Experts of a small language model: width 384, 8 experts in each of 12 layers.
Below are experts of layer 9 (counted from 0) of a mixture-of-experts language model. Rows are named router (the router's row for the expert), up (a neuron's input weights, with its number), down (a neuron's output weights, with its number) and show model dimensions 0-191. Each number is 500 + 40 x the weight over its row's rms, rounded and kept within 0 to 999. Numbers have three digits each.
Before each expert's rows: "comes before" lists some tokens at least twice as common just after its tokens as in all text. This comes from a sample of Wikipedia text that the model never trained on. Tokens count by the router's weight.

# expert 1
comes before: "of ", "| ", "in ", "and ", "to ", "|"
router:513466513487550474498446493516451510534509445603530455452534515467508527475525539522500497465510581495575495578535428546460474548560426505550402480491407497545547523547469479438525483446504480450525497444488509467467503433494504529559561530526534524495581561477533448512485474516569497507493459460425523494532487497486539519477517550507524503512549457488453463482489488497491518470459469434482499518526476515510524487502568529461431472524478470473533447494522529482504571486556491520502551569516503476486559431442515508511512527462453467509470528481563521503530509535500444532
up5:483604502533516469494551565455403480556557497534520495536551544508528503475511451453527505509471465489463497507538491547549460558491431471487487489450465496521451435469479476460462532511489451515498578493493422452530497507449395590527497517512457428480519559532475504465535483487479517505508495534529436502549491521530504535493557499487501553513507511458580456474533456448549566478431546539569525554533536497491522559521445494479546480523500424492571462551580507523498476515483474506456463580455525453524550488553526460501516480454496461553545530524456431456480510530567467485
down5:462484523493453475486479541502444515552486473525526458447475430526430498481485509494414515477504534451467497491553466408486420573460570505465524489521591500512403567559443523524534474513474452521458571439494515520466498577464493495472512547564523490478507527358507489497522506480500453573522442524512511476474496520453508457501581486497454540561470595491543488442553514537527505535501497510562486427500586453584504529448425521426551479518500474468484484456467489439446589556507488514537519528558516473435514541542480535460478450542530548525499478550483530485502492473521450547
up6:462551468501473522511489535568515486478467482547495494479467450467433498517529545505522503490548524463431546465548489546481517471498517514491510485527399522464475457444523519442505493471545467530556514476522400453504506552510467532529454467552527471533454516531490466473514488413456446493516490440471493453479430546533562461433518476606568483470506548566559481461491504519491551499500464507563523596486492480549509476515487604473491494477546537438561449464501545492523557542529490479462421515520504464500541522531525532508589504522502468423482508498555557526551477510434439509
down6:539583535514454444524462501532472528486512562524444460488420502535565492500563438497506450415423516522466508475496576481479450516528434502502449517459559519561528487545543504508455530507534481492398487569437519517515478450510484494500538590471516546547585525498437513519543553493484468548462503480507517462465508529491411509518573511528470528539475526512516567525541463481536488462490481475554463502538437597514450522459447426514520508562466483509474504465533559467398519504485542531423502518512542526452495442482516546514495501485571473521465530470499490457487480501558500493

# expert 2
comes before: "| ", "- ", "The ", "(", "|", "In "
router:566478507500532541410477525466452492532537458590519489410508556468522469487488539466528490496532548511578538574572472480476533485478476553489484519482477518524480410472493420533495426478525504428466471475503463501531408542537515469583529464469534473479539455515587447480553470539498537505496538430460505520532405482485480487462413494521380481536535530453525502510446506445510504447429489468486477516536521494495444502496567485504563507488452443519502478535542521538494578475493513527505506578604446499430570512531564466505461507477484466476468591504470514420511459485495498585
up5:540493519473475499564479521496560476447526536538527541510473625516534489552474496437525517505450481509467555462544485479510511561453526583490497571482461496558525479467512494520470403524491510541517568423516490505526527467482479521442499534514552499485509437518456551545468510527523531527516522437455541459489421492476413500430466517558464456434532530542494452574509513423467518419501512410484506397514558476477503498432438578472486490468472453520502453525544445547491529491500515514458522525440470538564483584464559471505426474450539486502454445504559491487561502483495506534
down5:557533437511584416441501435510549529527488469461526481499540520504455517469445559509519542486432467490497546503457474548440506482470483509486516493489474461443480489487500566475475515524445484492583407563492433456513489520509485458438523570481441484541494459521448520451494408519472460591448439483580455568525479612519497504515562527510494513537546553418484527493520517506482452559556461510466525559497486502510423510578558502509455592540559538532531440549525531482570517429514518556498543509460473468546474442514513462480522513511455527524538468500529450468422454505501417529
up6:552521544508497434490436499418510497482474496569482499527525470535539510586447578520508532535510564531495528596494563462486517458438536546468460437464489486466531541507472596490507484516477495508486515511544437467495486476556510471529486472458487446484494460525474500506555452505486490492556527544535455538531545473572416535425436529522468547541484521474532519510570526438494440502478538564435487518507526514516495470546494508496529414538509444480448512501502534495463505535516573507480526399502455466494528426516464574564400490533530502503563542413430491444494562518555571477
down6:526545494530537495523440510485575484509504465443425555509547522497568431577455484453472545482548542474606514451498476509507434502435460435483505521466506509539549529561455452453451494478563515524521499454529511510492534489511520499500517528457503519540446522460550440419476496565472488513561488567417505567540466461525558548489531528444538450536457506519519594535559488504517503457489572472527532534522485467514536502469498513444554479480491563492522516540466489494491574484507495461574555513514530465528491525513439440495478451451445439486452464465512477445512509469475538477

# expert 4
comes before: "\n", ", ", "\n\n", ". ", ": ", "."
router:507466519461533513451487484492508505558484464480482450550470508429528533495517398533491506499536502496506590534540493517445562453542475449576520453514508523623548546536507456505449488456490505438505482466469453493504538518452462499489493531521538471464525505516481476478487504499575587501465428480492539489550508485450514463499478525542526437511449569502475461442541513552475495468485538520460466482503523496440478483534517488510502497465503493424589523447546491466502435463531537540559574528514475479468509495535517507497411559457542443508550473522516576559548455490547467550
up5:524533574461513499478567481488555595453492407486562461542480560492400541494488528546569476524613512436539554533571543490482526417497445478462487552517486452513502532488436503496459478518509530563524508543451586442457507422516473488478501499509450461525457523491526455546555475483495529490498493482477515456535569498528597508444498508501547422497503499473498533559508458464440506449523557523414479455447482498558560593489526530475500519470461539403443572481550480466470424539591475525462499594499491500504564602534486473470457484558495475433534497453513504557531463495510501435
down5:574482526474494563492576464477570461469448597525570518453524466520519513522533457415528459482442587504451542543537480483516467518499514461497561481484540461544473470445501482517499449545518501491432518452529508498514474570458473464432490540571495487423523466567500524471535523434479537468537543488432472497443507494507464499451517524528459496530517534479474520565496472495498468485428558515467517479564501567505490497570472452453572502568495568519551535522534486447436477508523462565558445537523419458486527476445496525469459494482549458482546498518529469410506455496440494544
up6:520534548526466492476512556534504603576497524537558528499482394507530445495500508473565473473574437538432506520525499473509512553540440524541485528459491538584554469524496460526531455462502525450466549474464494542554458535541467520457573477541534515442516505482470509486502510533468478507487456552467558449491571506472548515409515560493523483509446573530469505503435469494524468529428475556456467433468484474490527485505450473487543471493536516431455491467436533523504537468568500484578470477408536502507525416592508475473522519514461482535566472537449446505459513499508487451
down6:504542508454495523505499573511554443540452512520477518587480402516420582485560433519472489558497474447574535467449478554487481505569522523560438528507431487460477451505479441466577427444475452517514523518458488477442526491528471565533434573473503512497509528556451486524518444577525425518525540437498514510449469525491511451436410542468511557486500503442515502509467527494555453428466469448454538517452417523524516497476555555509545475534486497540520503510442511548583554423512562507496525475554496527431419537478541513448544484472547566585444508488510512504536459572550524483

# expert 7
comes before: "the ", "a ", "was ", "and ", "to ", "in "
router:593551549470489522479531430549495533521480453594512468469517529538563448438543498459486535454580492507491572566536502528495480455507472495538456543423472511490507526513477474436535457513493419454399501499419445531524494525559519529553402560493445441445467498493552529388486469512559542505505553585477594554503459470524507543391492474451494500430486511503432499534501483437468540499417482520504421467479504560565472485503552477523505483546493514518503445471468474505462487470515553472524571453519510561479494494532506578534543464463472491408471531455518472429556507475485523547
up5:404435503495488570510430535507476507453590576497458464410533473463393568525516498501538528561468474475485464546533434535482496468467486515492460454503456493480497472494481485523498574482532463503513519513525471487503558503433539521567546483496514530502590484506524542525540581562437430468542467408534552480535494524487505525535546496447554459557469513512513473531490540578515524415525501514515573476494536510475469510450493502465454449559510435488471541472524498433485489508563416498497456529485446456437487464443472505459504472495517421496485556489425560543457462538529529552
down5:488524487477503468497502529474476525471435496547464539470432544476536469516475594528607401534509466467516492462476512518425499524471475498543518564563460499495473571507520533478541504581482562404442502488503489545459471476536566503530523418558491474465518530424585452577477510478505498536506490451497456465532534439423486484460469452552508437516521477522501464516535478502501463485471462488384519535430457513389465505507475518480494557493462462489568538508491553502479566514530507494544504509513518472505502423567470529584492564492493499566565472513450554553544514476502438502
up6:364499448449518521529501440496519515460521468491528567499513507529528552503521488489510549535542531451533414489469528559517563549521527553464570487544536469415407496478494561587572544429497471500517506522513468473497578440520493497560491513510479569524505503533508535476486432456513522451531553523456477512478473475507473478468520525479479492506487465511516501549543487437448495490541460474524526509476526472422506537512555563506542501469495473506458513506547479591475412419478476464499539484536540560507432523512459498542509471438458378516549462497454549495442477562542525445
down6:630460438511497549567512513493473492481542433541448493480545470554530498485497456544539456466465510498452527520463480471506541474463412507477490440488472490462524492483518523567445426509557513446444468467482504447533633495492473531504499542549563437545498509499455573513465539535488506548474519393499508485509550512491544519419520450478518521463527498455537514547530481493476552484415493463537507497482520518460511510535480505584500533491553577568464518540512504476462472508516456534488475525515597451487504591548511512559511439498520478408500471569558481497466465531550519527

# expert 3
comes before: "the ", " ", "201", "200", "0 ", "199"
router:547515538503520583504528492471447531495512462570450475498504529504500486473458465491502570458571491519545567554563508537523561490528541516576484448458500500520565531521472494450514495488482422515446453489482487482510471545534477497525482514445572425480545504554495469463600472472523570482480436562561471552481576448445474466431483469501465472455459572481501476453579444496472496474465492558482559474496519501497444496525580481496529452492492428508538474527481423473423515389522449527517543453526434446468545443540519444513447493391513473463562482490546504444517408561536489479
up5:548513504509495512494435552544434487520527522549483510449523505479484497509482478502478554430534512475520570467575515502457529503485435556465484491509513453448530493507496523521483528462471441469476482515475448489521487451464496582442483502515497486425466437488489519524534567521492536427543572569482457507439457442506499494527540528543465525576490436494480438520580426491473484487528518462464456471532532493502529453509454510496471551509515509478515506485468603482469542446503437564444595428536469559477515474498517445542535441445489466488475518557469462423447493515493504522
down5:418488541487482484507538427524504451511463446563482464520519534541530439486448493456501576458452469498530519516449557478526483495519493520484561529490471508567445489447490580558490502516512522474531509500494403482546544528495536468435513495506500521527606498471456534542418501474539466449617479493586498466500506457477430482558411550454523476447516526483410468469549499553535505518454470573483489475486520421507497524470547537495510501490478547449523470513461467487491462497486465563496471515532532473518552464459457513455515453502452580556525495499515531585516452496449494550
up6:536442521528509454459529529543461492474564517565508481469530572472479525518492405538520507514567504475486455556488511544469522472487528545484505527480437556548531478510483551482522522501536534599459460530451489490484485489508465423539478594498614519459490477466467535447556495435508433549446466553535548496574494412503544505467476479563589526519583537480516508464538506546466484536494483532498537488557504458514495481485507473495470534524438547487552540568545453544479426438567463547429512467467509486486496503511539493493511462491474475576463527512501429462517606506489460492
down6:468481483487511483492496535413474499509456459531515510540485517505521460453452486503487482446468570501503494493451506522463518494508551514502511567446532508538496585437543540462442410450439522494521483532506505496561463510463420509511524496457510401529420455480511579522543475550515480470491497475506512539463503463504539474504505480513495540562506521437519502490455416539531583536509534544484544489485511427535499465451520560505505567533474473421420548467460511451431525571471522525495493579555461445569488545520492489543476566441472459475498487458476440468492489501522512511

# expert 6
comes before: "–", ", ", "; ", ". ", ".", "-"
router:505464490488513531521542451432473559492516549510458503454592504531476474487549529523462531418510503473490468467522527525476463493565483514519486509508548559507448509477550466530537435478593486482516471488481458532471495537546525556492434582515565488469435503500512509469608518531573493470524491466433510528516433439528455520482492479470504478573507458518497447538405524436483524486486490398478514453536504550475525508505548507492551499566510429502455501418499493561476506560539518467537537534494505498486553487501527437477510499498473497460514480546467640504500499501507481480
up5:530483542472463504501516534544526548509487499531448516548524497571535458502515475416567499424516481539574595530449444516475423465409535484473494434518518512541571509428514546586539492473509496495557507474457553441589518483509556602542554516544477519493507554519484475479496406459484488502545482478530485487515531465453435455510481472578504496501497506395532481504496486512498516481445528448477587476491500517497483538372493491578529474533556520459447537415531514472450514451550550527458500433560525531549548550526508462501523516524541501512464514532516501558494554540544470467
down5:489558554497537536548502408503464438397483547524493578448511437517487476485507432532481418539559517524504494501510503507445478499528468411490492482483471537474545511610571451484530450531530441505560502477426474489498507511440429448483514557493474486539472515519517437510544482446520494537501485491478534592528526493541502441424464466500480520495489505468535490409499603449543543468425561462434527533493456424513462541544515465518498440521570497405556508518482467418556473492531518494451483472518506513496465508509554559492464487549490492528434515502559492434478473427477542500
up6:531456563512565529459512491499497623473530504550483476455519514467503502458525547512485440462523440564522540492535443535526451460436491463454557521474494539536524527491505468403499435517539479443487466542506496554503444436449514543496499436482515463457517528438518524507470527507448449482460526436508577500502486415562493538479415395559514468575510554524426412477474476554411447481476481431476447538589486589492544504542523501488468522441528481515478447451493433472561498472467487543527556486509515566440482459511547506551479483531561482571507512483519409526480509549534500551
down6:496493540426528471458612507507498427423484559435483516551516573505500489541511518557592526518488483521519540476479569612487481495567465519438440531520429455466498527457484469518486457472489524465493512578506511471511470506556517567550496518529475507460557530501549516507452467514587468477513485566546461547550494546427463502439533530467506519472554398496505497540457485453428456508486536616521495457435513480619518526498481532505503457442491571579547475542491495513528519497436508506492524529508496460477494547417486483543451476485508430503513509483483454510534470483511435474